{"n_layer": 12, "d_model": 256, "n_experts": 128, "experts_per_token": 4, "d_expert": 128, "d_shared_expert": 0, "activation": "relu", "moe_layers": [1, 2, 3, 4, 5, 6, 7, 8, 9, 10, 11], "router_score": "softmax", "normalize_top_k": true, "routed_scale": 2.0, "balance_loss": 0.0024, "balance_bias": false, "init_std_router": 0.023, "lr_router": 0.000512, "n_head": 2, "n_kv_head": 1, "head_dim": 128, "vocab_size": 8192, "norm": "layernorm", "norm_place": "pre", "norm_eps": 1e-05, "positions": "rope", "rope_base": 22800.0, "rope_fraction": 0.5, "qk_norm": true, "attn_scale": 0.0884, "tie_embeddings": false, "parallel_block": false, "extras": ["capped logits"], "init": "uniform", "init_std_qkv": 0.0502, "init_std_o": 0.0103, "init_std_up": 0.0502, "init_std_down": 0.0103, "optimizer": "soap_variant", "lr": 0.00529, "lr_mult_qkv": 0.7, "lr_mult_o": 1.66, "beta1": 0.95, "beta2": 0.95, "lr_head": 0.00657, "warmup_steps": 136, "schedule": "wsd", "decay_fraction": 0.858, "decay_shape": "linear", "final_lr_fraction": 0.0, "batch_tokens": [65536, 131072, 196608], "seq_len": 256, "doc_mask": true, "train_tokens": 883800000, "steps": 7081, "dataset": "wikipedia_en"}
Below are experts of layer 9 (counted from 0) of a mixture-of-experts language model. Rows are named router (the router's row for the expert), up (a neuron's input weights, with its number) and show model dimensions 224-255. Each number is 50 + 15 x the weight over its row's rms, rounded and kept within 0 to 99.
Before each expert's rows: a language model's description of what the expert responds to. This comes from a sample of Wikipedia text that the model never trained on.

# expert 25
Initial c and cells. Word-initial lowercase c pieces like cruiser, clocking, clusters, plus C, v, Jr, Inc, digits and pipes in data tables.
router:58 73 21 59 48 31 46 70 54 46 76 49 62 60 29 81 37 55 64 44 49 10 41 54 52 49 49 52 57 60 40 56
up0:67 59 54 34 27 32 64 38 61 38 50 24 67 33 67 68 67 50 80 61 42 39 74 34 17 79 30 53 37 31 42 42
up1:48 31 44 56 58 39 49 29 69 70 50 32 47 29 51 63 27 52 35 65 71 00 88 60 54 59 57 45 43 59 40 44
up2:57 66 38 49 56 60 49 39 60 45 34 64 29 55 30 68 53 60 53 45 70 36 47 33 43 52 49 65 34 34 87 50
up3:41 46 47 51 53 47 54 33 39 39 55 37 45 49 51 60 48 49 44 34 21 59 48 65 52 48 66 40 62 41 35 33
up4:36 58 64 26 61 75 59 59 38 28 59 59 66 55 47 67 52 55 39 15 55 36 42 59 46 83 68 62 74 74 83 46
up5:44 52 57 36 46 39 56 61 37 48 42 64 53 35 29 38 40 47 36 34 28 54 45 52 54 80 49 49 51 52 66 35
up6:54 62 20 56 43 27 57 40 40 51 37 36 53 59 39 14 52 52 47 85 41 49 71 62 32 85 25 53 44 43 62 65
up7:24 76 66 62 63 87 39 63 36 41 81 48 43 42 33 43 45 56 57 61 45 56 62 40 40 15 51 37 71 54 33 44
up8:45 24 60 20 70 72 35 43 60 80 23 47 52 49 66 53 32 37 48 52 54 41 67 83 59 31 58 49 53 36 56 48
up9:63 62 56 65 46 56 53 55 40 45 63 45 72 56 75 38 47 66 33 54 46 38 50 39 42 42 37 58 47 30 35 47

# expert 32
Surname endings. Surnames and the final pieces of personal names, such as Smith, Jones, -ović, -sson, Mukherje-e, Baskar-an, often in tables and lists.
router:56 21 41 58 37 23 49 37 39 51 57 77 43 31 69 56 64 45 28 75 66 25 29 73 50 47 33 56 33 30 75 51
up0:37 55 39 60 56 39 62 45 36 68 69 57 80 61 32 47 38 33 48 48 45 60 40 52 39 51 55 52 48 50 50 49
up1:51 29 45 51 34 55 32 68 82 26 12 56 59 45 61 55 41 66 43 44 38 77 26 56 57 74 55 32 24 33 67 39
up2:30 41 47 47 24 49 60 39 58 54 59 62 51 76 24 39 64 36 51 74 69 52 53 73 50 48 39 66 61 54 48 50
up3:33 46 23 31 59 34 70 33 26 51 64 36 55 69 13 64 43 64 63 56 75 56 46 53 59 55 45 36 45 72 46 81
up4:52 61 61 52 51 56 39 68 51 56 64 42 42 26 81 39 50 45 43 46 69 43 67 60 41 67 67 38 51 68 39 47
up5:57 30 43 41 22 53 66 49 55 75 57 43 45 56 29 42 39 54 31 64 60 26 44 52 41 45 43 37 37 43 52 55
up6:62 18 69 44 54 33 65 64 50 77 87 42 46 33 40 29 53 15 51 66 55 53 41 50 58 48 46 57 51 41 54 50
up7:27 52 39 60 43 35 46 59 79 58 45 40 46 55 40 42 61 21 35 34 57 46 53 60 59 53 18 48 66 39 66 63
up8:57 56 35 67 74 62 13 34 33 57 63 45 23 25 50 74 47 57 35 57 34 27 51 43 33 71 62 40 64 56 53 36
up9:39 55 29 67 57 42 90 52 79 74 47 49 46 41 28 69 53 22 60 41 58 39 67 49 74 20 53 59 72 86 46 66

# expert 12
Space before years. Space or open parenthesis right before a year or number, especially after "between 2003 and", "born", "In", "(2000)".
router:38 64 33 37 56 59 51 36 49 43 44 58 52 31 45 50 39 65 14 46 50 68 47 38 55 39 24 44 53 30 39 50
up0:39 58 45 73 48 31 49 39 62 39 47 55 18 67 50 37 57 32 63 27 53 36 55 58 60 36 38 68 07 45 46 57
up1:53 65 45 26 50 76 61 44 65 55 36 46 65 52 62 35 54 38 26 46 21 27 66 49 31 36 60 61 53 45 89 44
up2:37 51 61 40 52 58 23 44 26 74 52 57 61 35 51 74 59 26 49 51 61 53 75 59 41 35 69 50 33 45 32 43
up3:24 32 19 30 57 32 55 22 65 30 42 61 48 55 69 47 65 49 68 56 64 31 35 43 60 44 41 52 62 43 47 44
up4:67 45 53 53 77 27 40 44 43 63 53 36 44 46 72 70 68 83 39 41 41 33 58 54 24 58 38 36 66 37 32 40
up5:53 59 52 70 41 79 55 44 66 32 66 06 47 43 45 55 77 56 28 55 41 73 34 54 21 49 39 82 72 47 44 74
up6:38 66 44 32 39 34 59 53 51 62 65 29 23 44 32 44 37 56 71 82 64 36 22 35 48 65 72 35 51 43 40 85
up7:52 53 55 40 49 45 82 81 42 32 59 68 41 19 37 64 14 33 48 53 50 58 76 56 49 42 59 47 50 62 50 46
up8:56 24 51 55 49 46 54 82 65 75 51 51 64 44 66 35 59 45 58 35 63 77 68 51 46 64 34 33 56 60 44 66
up9:42 41 40 51 94 59 46 58 56 44 31 31 37 35 09 61 38 62 57 41 56 33 73 73 50 56 72 62 38 71 65 42

# expert 6
Latin-style word prefixes. Word-initial prefix pieces like con, non, anti, pro, inter, bi, plus section-heading == and === markers before headings.
router:48 46 79 61 51 71 41 12 22 57 57 59 60 69 63 46 24 29 66 44 62 34 57 41 74 35 51 79 31 51 43 64
up0:49 65 60 61 51 69 75 51 58 46 48 22 30 48 52 64 54 33 16 50 32 61 50 57 48 39 45 67 28 52 56 52
up1:79 48 21 56 38 62 51 35 33 42 85 49 44 52 49 50 67 31 66 64 50 25 51 47 62 81 46 44 60 57 62 31
up2:60 51 66 66 40 70 62 62 16 31 28 54 81 46 41 58 64 64 69 41 31 59 57 63 53 27 34 38 33 41 47 63
up3:42 50 64 41 29 47 38 16 68 01 45 85 39 59 74 64 63 35 71 45 75 55 42 32 50 45 31 34 44 41 55 45
up4:28 60 54 63 52 85 53 51 48 31 55 63 63 57 47 41 50 58 65 66 36 61 45 42 78 62 41 53 29 61 56 37
up5:55 72 16 72 52 51 43 28 53 40 47 53 55 56 39 64 31 68 54 57 81 42 38 54 64 52 41 62 58 53 59 80
up6:73 65 28 55 55 55 37 32 56 39 60 40 28 43 16 43 69 54 40 61 64 45 64 68 61 47 38 58 48 62 53 39
up7:35 58 63 53 63 49 52 79 50 33 56 30 39 44 54 33 69 59 50 46 82 48 70 28 45 27 38 53 68 63 59 67
up8:34 62 69 55 43 38 38 38 45 33 60 53 39 42 27 40 76 56 46 57 41 73 54 61 68 55 21 78 69 50 64 40
up9:70 37 86 57 53 43 46 47 54 38 43 57 59 63 50 38 46 43 50 30 54 42 47 55 40 60 62 54 83 65 63 38

# expert 42
Table separators, country codes. Pipes, colons, slashes and hyphens that start or separate table rows and career lists, and three-letter country codes like AUS, GER.
router:51 54 48 43 60 46 39 51 43 35 51 59 27 59 39 75 72 30 56 31 54 49 39 27 67 36 61 70 59 56 57 30
up5:33 66 68 65 61 32 27 28 26 39 66 26 73 41 57 58 66 68 28 63 43 53 49 44 28 59 60 67 52 49 72 57
up6:69 63 66 68 39 41 47 37 42 80 41 30 42 51 50 50 25 59 47 59 67 42 45 62 84 41 70 35 67 49 57 39
up7:66 30 37 73 49 43 50 59 51 52 42 47 51 81 72 53 62 43 31 33 70 48 43 37 54 58 75 77 57 63 39 31
up8:40 80 72 60 52 54 72 41 52 45 32 52 48 95 50 44 44 52 59 61 75 52 54 46 48 50 35 18 84 69 11 44
up9:53 60 63 62 46 59 38 52 70 45 78 74 36 73 31 48 29 34 56 41 44 47 31 40 44 57 54 85 83 40 27 51
up10:69 35 64 55 72 73 40 34 51 36 41 25 73 35 51 48 24 67 54 59 42 54 62 59 49 72 63 39 38 49 63 35
up11:78 46 63 58 69 64 62 26 20 57 38 46 43 44 54 46 63 84 54 72 29 53 44 46 52 55 51 37 62 48 28 44
up12:57 39 38 49 30 38 40 37 26 36 63 73 51 33 81 46 50 43 64 57 59 49 59 32 22 44 54 35 55 77 52 51
up13:48 51 85 65 49 47 78 39 30 64 33 36 10 54 46 76 59 33 73 33 59 47 43 69 60 40 29 78 27 87 55 52
up14:60 56 49 32 66 39 39 32 51 38 38 46 52 42 30 51 30 26 34 62 40 70 58 55 44 15 51 77 67 80 55 56

# expert 24
Vehicles, teams, products. Nouns in vehicle specs, racing and sports-team contexts: gearbox, engine, Chevrolet, Boeing, PlayStation, roster, plus team-name suffixes.
router:70 48 51 47 46 38 60 67 60 55 49 46 60 57 49 48 75 43 44 60 20 81 29 34 50 56 44 65 55 73 59 56
up0:48 66 36 57 57 48 42 47 55 37 50 49 63 29 47 55 27 45 61 71 70 76 46 52 26 43 65 38 51 75 52 48
up1:77 44 28 45 74 51 34 50 49 45 50 37 53 51 85 54 58 58 37 76 48 54 57 49 32 35 35 66 92 48 34 40
up2:37 79 40 43 32 74 44 35 56 53 20 37 44 71 58 85 39 57 35 30 46 66 31 51 65 56 50 73 33 63 63 55
up3:33 45 44 13 56 64 40 55 61 58 46 26 64 42 73 64 69 66 35 50 35 65 35 38 59 88 55 61 44 85 35 56
up4:64 44 44 46 24 53 53 64 55 40 64 68 55 50 43 47 31 39 68 62 51 61 56 62 33 40 29 63 15 50 48 68
up5:45 47 86 57 86 67 66 47 85 47 26 37 57 61 58 50 44 78 44 66 50 56 60 34 52 34 50 64 39 48 73 62
up6:43 61 55 31 44 62 82 59 48 37 56 56 56 22 16 43 66 59 54 28 73 46 59 37 57 61 71 48 59 26 63 41
up7:65 59 58 32 64 46 20 57 64 63 68 53 68 37 55 32 58 36 51 62 45 85 26 29 56 42 50 23 43 25 76 55
up8:41 38 24 49 75 38 75 59 35 46 35 68 54 47 37 51 21 55 48 32 47 56 45 55 47 42 27 29 31 66 44 58
up9:50 59 50 56 40 48 54 45 53 48 41 43 22 73 56 44 61 36 47 43 44 47 29 75 41 52 72 47 38 77 56 72

# expert 2
Mid-word o-syllable pieces. Word-internal pieces, often ending in o, inside long or technical words, such as nec-ro-polis, he-lic-opters, co-, Tri-, inter-, plus line breaks.
router:52 56 64 31 42 50 57 51 33 41 45 52 58 68 45 54 55 68 40 59 61 55 60 45 42 39 49 59 25 42 72 42
up0:47 69 59 40 40 49 30 40 31 33 46 45 58 44 48 54 61 49 68 20 36 64 62 50 11 52 66 42 47 51 46 45
up1:79 46 47 62 70 42 58 54 56 36 54 48 51 66 43 73 82 76 49 37 51 34 64 37 39 45 64 62 42 42 42 92
up2:68 57 40 65 78 51 58 43 37 37 64 66 73 17 45 51 51 67 40 44 66 41 51 65 29 56 33 69 43 46 54 33
up3:79 55 66 56 29 54 51 55 53 86 63 47 71 25 71 63 20 50 44 56 77 41 49 27 52 31 22 57 17 56 45 49
up4:47 54 67 77 42 31 39 33 38 58 56 59 58 16 36 16 44 31 29 28 45 55 61 61 58 58 54 55 51 42 72 50
up5:82 54 37 47 34 43 67 33 57 50 52 64 40 32 65 30 71 55 48 37 84 32 29 59 81 52 60 59 48 74 71 26
up6:73 34 49 46 10 65 63 25 65 27 41 52 59 63 46 38 55 62 42 49 54 22 51 39 50 50 47 35 46 31 15 52
up7:50 46 39 58 41 65 50 39 60 25 40 43 70 52 42 96 37 72 29 74 37 58 34 61 70 46 65 56 41 59 31 83
up8:46 72 78 73 23 26 66 59 57 28 46 52 46 59 42 55 61 43 39 34 55 52 45 72 30 08 52 83 33 38 43 49
up9:85 48 46 35 48 53 39 48 28 23 45 43 30 52 57 47 47 37 71 48 83 23 61 61 48 64 55 47 72 12 49 37

# expert 22
Science noun pieces. Common nouns and their suffixes in scientific or technical text, e.g. acid, fingerprint, condensation, duplication, evidence.
router:72 36 39 55 43 49 28 56 46 37 40 24 48 58 57 58 82 86 41 53 48 80 33 72 33 52 51 46 46 61 54 73
up0:49 53 30 68 59 60 28 54 60 54 65 31 55 67 41 50 31 24 29 46 47 45 58 43 79 34 34 44 45 94 73 70
up1:58 36 65 49 63 59 35 76 52 19 67 50 55 53 38 63 60 65 27 39 63 42 20 65 39 29 25 41 48 57 62 60
up2:42 55 56 74 58 62 46 62 43 59 71 58 45 56 44 47 50 49 63 32 59 35 15 30 68 53 45 68 15 68 47 64
up3:55 60 30 37 46 40 39 42 71 57 62 36 38 48 50 16 69 59 37 59 18 55 33 68 41 73 50 44 52 27 22 45
up4:53 49 53 49 55 40 38 73 77 46 45 44 57 50 36 61 69 60 30 48 41 65 52 64 61 21 52 41 37 33 52 57
up5:51 49 31 36 48 61 57 19 61 38 51 25 31 56 25 43 55 84 60 67 55 53 63 68 44 49 27 42 60 66 36 54
up6:52 53 50 27 60 62 35 56 75 64 13 37 56 43 34 45 36 34 31 56 52 62 55 55 29 43 31 65 55 28 47 29
up7:41 79 60 55 36 65 49 32 61 42 41 43 38 33 21 48 53 57 82 44 59 29 49 85 73 53 56 53 51 29 68 46
up8:78 43 45 29 21 59 58 43 32 57 70 58 41 59 68 30 64 38 32 46 38 63 22 68 66 66 39 53 55 61 34 55
up9:32 64 41 28 36 60 43 54 65 30 66 44 32 54 40 58 47 71 64 71 65 60 50 33 16 74 13 29 50 40 52 53

# expert 9
Table cell separators. Pipe characters separating cells in wiki tables of sports scores, rosters, filmographies and election results, plus table rule rows and ISBN.
router:39 46 42 51 68 43 58 76 37 70 53 53 81 45 67 35 48 38 64 50 63 37 72 56 55 44 43 61 75 85 38 31
up5:58 37 30 48 47 45 81 61 47 18 48 47 66 44 39 51 61 79 71 70 75 28 64 71 36 43 53 75 43 46 63 39
up6:21 33 15 32 34 51 73 44 39 64 39 47 62 26 51 48 28 57 40 43 65 54 59 46 17 26 53 28 38 52 53 57
up7:31 51 24 55 65 57 62 52 40 69 46 64 59 60 46 53 38 60 56 43 82 52 46 38 39 39 36 44 35 53 21 44
up8:31 22 39 38 37 59 46 55 67 41 34 54 52 64 23 41 52 45 61 67 46 27 46 65 39 52 31 51 81 26 39 52
up9:45 31 46 51 67 64 37 24 32 47 77 39 58 43 45 45 57 35 62 48 46 57 50 36 08 32 62 63 53 31 53 52
up10:01 56 34 30 33 36 78 52 72 58 68 64 52 58 45 51 44 55 42 65 58 56 44 64 45 53 45 13 50 50 56 44
up11:71 67 54 43 59 54 54 66 50 29 64 24 52 75 74 44 09 60 58 52 28 33 46 58 75 32 29 54 41 54 44 41
up12:69 39 93 54 23 48 53 73 49 34 65 43 42 51 57 52 54 31 63 24 32 59 21 61 77 46 45 54 49 28 51 59
up13:49 54 62 40 61 64 44 49 48 55 45 54 64 62 54 72 64 62 33 55 48 57 38 70 56 47 64 89 69 20 44 47
up14:55 22 44 36 57 38 60 49 22 86 63 52 51 58 48 69 46 34 52 34 56 62 40 60 45 50 76 40 66 58 58 61

# expert 19
Codes, units, coordinates. Letters, digits and units inside technical strings: chemical formulas (InChI N), coordinate directions N/S/E, mm, lb, UTC, NRHP.
router:34 74 39 37 19 54 52 45 35 66 44 32 42 55 48 31 59 62 45 40 70 90 66 53 60 56 51 40 49 56 55 64
up5:23 70 68 67 77 68 62 43 43 81 41 53 38 59 74 52 40 33 33 56 54 53 42 63 43 22 58 50 45 21 76 31
up6:50 39 39 45 43 60 42 49 58 26 55 30 28 58 45 68 64 54 44 33 67 73 42 49 63 39 51 62 55 62 32 47
up7:45 68 48 34 18 52 41 18 44 63 81 58 32 49 16 66 66 57 54 43 62 35 33 52 43 32 51 30 50 77 52 54
up8:38 46 75 64 58 62 19 47 37 56 69 38 83 64 47 71 36 56 48 73 30 57 46 79 47 49 63 45 57 39 48 23
up9:48 62 55 50 44 41 47 39 68 42 65 21 57 58 68 40 84 73 48 62 66 47 37 57 35 48 97 19 53 38 59 45
up10:36 56 41 42 39 51 32 45 49 45 79 83 64 98 58 30 25 25 42 32 28 42 61 59 49 41 65 66 32 37 61 20
up11:40 44 67 45 36 37 45 85 58 61 23 42 83 51 50 63 56 68 28 53 76 61 53 53 31 49 51 38 28 46 30 36
up12:47 70 60 73 64 76 99 23 29 59 53 37 70 50 70 69 31 49 51 36 69 56 66 53 48 26 54 30 41 48 60 51
up13:43 58 62 53 53 18 39 70 45 37 61 60 40 57 48 39 69 44 42 37 68 74 53 57 55 59 79 38 70 53 52 62
up14:42 67 42 68 85 47 68 52 37 41 61 69 73 35 56 34 58 59 39 38 40 80 52 70 49 62 48 69 78 43 40 43

# expert 33
Opening parentheses. Opening parentheses, mostly before unit conversions or numeric notes in infoboxes and lists, e.g. 4.5 km² (1.7 sq mi), (second to...).
router:36 72 32 33 73 23 51 21 50 69 33 51 40 65 63 74 41 37 49 50 36 91 83 38 41 55 43 44 40 54 63 48
up0:65 38 41 42 56 69 57 55 75 43 63 73 40 63 43 49 49 61 26 30 51 49 51 31 43 53 57 58 52 84 19 64
up1:44 57 35 51 65 41 48 33 46 43 57 28 25 56 44 36 55 31 46 57 54 47 56 51 51 49 58 65 53 53 30 37
up2:81 23 50 48 54 26 69 57 64 53 71 45 39 76 45 57 51 64 50 59 59 68 22 54 33 43 43 45 57 59 66 62
up3:69 32 62 03 47 55 69 56 55 70 63 61 56 54 47 50 74 61 70 53 46 58 71 58 29 59 55 25 38 79 75 64
up4:40 49 47 69 61 35 31 10 59 58 64 23 46 35 48 55 50 50 35 45 56 51 44 62 36 44 42 60 72 36 57 35
up5:37 45 32 41 52 30 56 40 53 34 72 47 68 48 50 34 31 83 58 55 57 52 40 55 40 17 70 48 35 32 45 49
up6:52 27 46 59 11 35 52 87 25 59 70 60 57 50 43 27 67 51 50 51 61 77 50 28 50 49 35 44 38 11 30 44
up7:65 40 67 21 49 27 51 41 59 43 70 60 47 41 48 44 31 69 64 72 67 44 55 41 31 43 33 61 38 56 32 59
up8:56 59 21 71 63 62 33 38 49 41 41 55 67 54 51 36 32 35 63 49 42 63 79 33 54 33 43 61 26 62 59 62
up9:32 36 63 27 39 37 37 68 46 52 50 55 49 96 53 56 28 41 60 63 54 37 26 64 49 48 33 55 53 49 54 49

# expert 11
Table cell separators. Pipe characters dividing cells in wiki tables, especially after numbers in squad, election and statistics rows, plus semicolons, colons and slashes.
router:15 77 60 63 62 53 60 74 24 51 54 61 77 44 45 34 64 29 45 50 73 54 64 48 60 54 45 54 74 75 60 62
up5:60 29 58 24 72 37 29 52 32 52 74 54 83 34 48 29 52 59 36 58 44 41 51 24 61 39 76 40 34 72 47 51
up6:49 46 48 41 65 45 52 59 59 48 67 55 55 46 25 39 59 48 55 36 63 52 42 33 35 58 60 54 78 52 62 52
up7:47 36 61 68 31 40 33 60 37 48 58 30 48 59 45 78 36 67 42 31 48 28 68 46 52 56 36 34 25 76 40 48
up8:54 49 34 56 50 31 93 52 44 46 74 48 56 51 26 38 06 33 43 71 29 48 29 24 37 36 32 56 59 66 42 38
up9:54 65 53 42 34 34 63 28 21 62 60 23 52 62 36 44 65 64 56 73 46 48 65 59 45 44 64 38 09 75 31 56
up10:35 37 72 63 41 52 66 42 42 61 73 75 62 58 62 51 68 48 40 62 59 62 80 44 49 84 70 65 17 47 20 41
up11:38 42 53 45 65 19 52 49 59 51 39 70 45 33 42 48 48 56 66 68 57 48 38 55 47 60 27 35 56 77 48 34
up12:36 31 21 63 58 71 16 54 30 47 42 47 50 50 55 67 21 37 49 62 45 53 47 59 24 43 32 67 41 44 65 43
up13:44 57 61 67 57 52 49 52 47 37 48 45 66 40 43 48 53 21 44 76 50 49 11 58 37 26 63 62 71 39 22 53
up14:37 69 61 72 52 56 70 17 28 38 65 38 57 52 45 22 28 67 36 63 72 42 53 58 41 61 47 62 82 58 48 34

# expert 49
Non-English name syllables. Middle or final syllables of Asian and other non-English names and places, such as Kaohsiung's si, Jawaharlal, Bandaranaike.
router:32 55 34 26 51 42 44 66 50 43 45 49 63 77 84 63 66 39 52 47 42 33 13 61 59 84 19 44 38 49 37 67
up0:37 57 72 51 67 71 67 73 58 61 65 54 51 61 48 19 29 29 47 63 50 60 41 40 44 70 49 45 05 63 37 64
up1:68 17 67 54 70 40 67 68 59 69 41 68 64 54 43 09 47 48 67 52 43 67 61 78 47 56 63 60 50 54 50 49
up2:61 79 38 33 51 50 63 38 51 59 68 39 35 72 41 72 30 77 36 38 55 39 49 59 23 41 34 43 48 47 33 68
up3:58 73 46 36 19 39 43 50 42 35 60 52 52 43 42 70 57 59 50 24 52 40 15 56 55 50 76 21 59 54 45 22
up4:63 49 41 47 40 43 20 56 38 92 42 18 32 57 70 58 45 68 48 35 39 60 53 33 52 53 42 33 36 50 58 49
up5:41 67 30 62 46 69 48 31 65 45 51 99 70 67 57 50 76 68 51 41 47 38 50 66 29 74 54 07 58 75 48 62
up6:25 85 33 43 64 74 69 32 58 43 46 66 69 54 72 58 50 53 17 53 22 54 61 44 65 31 59 29 64 22 60 33
up7:39 36 58 52 38 81 16 37 47 41 42 52 56 50 66 46 57 59 73 82 32 49 43 49 83 93 32 67 46 32 58 23
up8:56 48 73 51 36 34 44 40 59 63 40 55 47 40 55 36 54 63 45 20 54 41 47 55 45 80 32 62 48 57 65 57
up9:28 52 47 68 63 23 70 60 62 50 46 63 71 59 71 42 32 59 73 31 37 39 33 42 57 44 55 46 48 44 33 45

# expert 31
Table and list separators. Pipe, semicolon, colon and closing-parenthesis separators between cells or items in tables and lists, especially numeric census tables.
router:20 76 37 70 43 66 60 73 31 29 20 65 76 56 49 30 53 36 49 59 70 35 66 51 63 57 64 64 79 72 42 46
up0:60 54 29 70 44 46 24 23 29 54 68 45 51 59 63 44 29 36 51 68 38 34 32 25 51 63 68 25 26 30 33 55
up1:32 55 46 72 52 45 39 22 32 51 72 36 41 47 54 31 50 66 41 65 33 69 41 74 50 74 99 69 40 58 59 25
up2:39 49 26 76 50 49 57 40 46 38 43 50 54 45 52 60 65 57 59 32 68 30 65 29 45 46 65 65 33 61 48 48
up3:45 49 57 53 35 72 40 36 59 42 30 58 65 65 37 48 62 64 60 73 51 78 71 39 51 34 38 50 50 32 49 62
up4:69 48 45 50 36 33 44 38 49 38 48 48 47 55 34 63 45 47 56 35 19 54 26 25 66 70 63 39 57 64 48 87
up5:51 51 52 45 75 48 31 37 38 56 21 56 36 36 57 29 36 61 69 58 67 65 57 48 81 49 35 44 51 52 39 60
up6:33 76 56 35 50 38 26 35 40 33 55 63 26 42 56 34 40 57 32 57 66 58 42 45 36 74 46 34 73 58 52 79
up7:57 37 66 58 62 42 42 52 48 34 10 57 50 68 43 40 33 58 61 41 23 36 63 34 55 66 62 52 62 32 56 42
up8:76 35 42 53 52 67 54 36 46 29 69 50 55 41 39 46 34 46 41 58 39 61 65 57 19 65 48 53 59 69 65 52
up9:65 31 13 36 51 55 45 42 16 65 54 40 30 40 40 39 75 55 51 31 48 52 44 33 48 54 20 50 82 54 57 39

# expert 18
Table row line breaks. Line breaks ending table rows in results and election tables, plus name-initial pieces like Ne, Di, Ni, Fe.
router:21 55 54 49 22 69 40 68 60 66 46 24 65 53 71 72 31 39 62 56 41 66 56 61 28 45 47 30 75 34 63 23
up5:27 40 46 78 44 41 65 33 70 25 51 36 46 25 43 80 53 26 67 55 47 64 66 50 45 50 39 62 49 56 73 25
up6:39 56 49 57 59 52 59 55 44 69 63 51 46 57 51 45 52 09 58 20 55 53 75 56 54 50 34 65 43 20 37 27
up7:25 55 40 65 55 52 33 59 21 60 57 34 50 41 20 53 57 47 51 43 56 63 47 49 44 46 38 76 50 61 60 57
up8:68 48 27 48 56 54 58 57 57 58 52 51 42 43 30 49 41 66 45 58 65 46 67 53 31 60 44 53 73 42 81 53
up9:50 31 44 36 24 37 46 77 48 55 58 57 36 49 58 76 31 68 40 32 44 35 46 31 55 67 40 51 80 64 69 42
up10:53 47 72 57 53 22 10 63 26 18 69 43 66 40 55 56 66 30 65 61 47 65 42 50 40 66 48 45 49 41 24 17
up11:40 36 42 66 32 22 49 58 37 45 79 57 52 41 50 35 39 73 67 33 41 59 47 75 52 71 68 52 55 75 37 31
up12:53 55 34 67 38 75 66 47 55 61 64 32 53 58 53 55 79 83 96 47 45 50 39 33 31 70 56 60 50 36 52 46
up13:52 60 74 66 75 60 43 32 70 65 85 65 44 43 47 47 44 41 36 47 52 27 49 51 40 49 81 43 48 69 56 35
up14:47 61 24 54 31 73 23 33 34 22 54 25 38 37 45 48 50 64 47 53 42 66 51 42 68 68 53 37 22 37 63 48

# expert 57
Place and surname endings. Endings of place names and surnames such as -ton, -ville, -ford, -shire, plus whole names like Smith, Washington, London, Stadium.
router:51 49 65 58 36 26 31 43 68 50 52 63 46 49 33 43 68 54 35 67 55 44 28 69 26 62 25 53 37 37 56 68
up0:49 47 59 47 26 33 44 63 68 38 58 58 50 66 42 32 26 73 64 34 69 24 88 31 57 78 63 56 26 48 30 47
up1:25 23 35 63 63 63 56 35 73 73 47 39 57 50 69 22 48 58 64 51 61 55 58 67 51 57 34 39 26 40 41 74
up2:43 50 72 52 72 31 37 47 39 48 57 23 50 42 39 49 33 77 40 54 68 20 40 29 37 24 56 78 49 71 46 55
up3:53 50 60 32 68 56 51 46 42 48 71 09 78 41 81 53 75 38 50 47 36 75 51 55 81 44 40 63 24 63 58 34
up4:63 69 44 63 61 39 39 70 43 65 82 61 68 52 53 58 66 33 69 46 39 52 51 62 56 48 59 58 52 61 42 56
up5:53 42 34 51 68 44 39 35 57 36 38 65 83 54 57 66 42 57 62 29 57 46 58 67 57 51 56 51 48 62 66 66
up6:70 47 41 36 56 48 53 24 75 18 45 71 86 59 67 45 30 38 15 39 47 72 40 53 43 40 60 23 57 64 49 70
up7:62 45 67 57 68 58 57 27 52 47 54 58 35 49 71 31 28 59 57 47 27 63 49 62 36 47 34 51 58 57 29 64
up8:56 70 41 47 39 82 29 67 42 68 77 32 60 43 76 48 60 62 36 55 42 42 31 30 47 50 53 49 26 54 59 73
up9:68 54 64 11 52 59 40 37 41 51 60 37 46 68 35 58 41 18 32 38 31 65 93 54 47 55 24 31 36 79 38 52

# expert 48
Mid-word pieces after splits. Mid-word fragments like e, al, com inside split words (Eight-e-en, un-com-fortable), plus Al and language names like French, Spanish.
router:38 58 52 22 67 38 58 62 40 69 29 30 72 77 46 67 41 28 65 66 35 50 55 12 44 53 54 66 35 59 65 63
up0:56 65 54 38 39 45 61 55 46 46 50 77 19 59 51 44 72 20 37 28 32 75 40 41 36 37 38 40 37 46 59 69
up1:47 49 72 42 61 63 75 68 43 66 42 43 80 35 70 30 63 63 48 36 44 76 38 56 55 60 67 34 56 59 65 57
up2:97 56 40 75 52 76 57 48 61 57 61 33 62 42 58 55 39 38 52 73 32 38 47 38 78 55 55 60 38 66 36 39
up3:41 47 30 56 55 38 37 64 58 47 70 46 18 68 56 48 60 79 59 49 70 56 65 52 37 43 74 47 40 78 32 33
up4:45 75 60 38 58 26 63 73 46 42 58 21 63 39 96 65 43 72 43 58 33 35 72 51 66 48 46 34 28 50 44 59
up5:45 59 39 33 67 35 35 60 50 31 22 39 54 54 41 51 50 38 75 25 48 51 48 51 35 34 60 42 74 54 77 34
up6:38 58 46 61 10 31 34 76 57 50 76 58 61 75 55 42 43 56 44 51 67 33 17 20 60 62 57 35 23 54 42 33
up7:82 58 50 41 39 52 59 50 32 35 34 32 38 54 56 46 55 38 49 23 22 59 63 35 39 52 44 49 78 32 51 40
up8:63 71 40 44 24 30 57 29 26 51 57 45 68 46 27 70 57 61 66 19 46 50 37 47 52 32 36 68 70 63 62 42
up9:36 72 61 70 70 52 42 15 59 46 43 34 52 54 69 65 30 70 30 71 42 60 37 30 52 61 30 39 33 54 35 40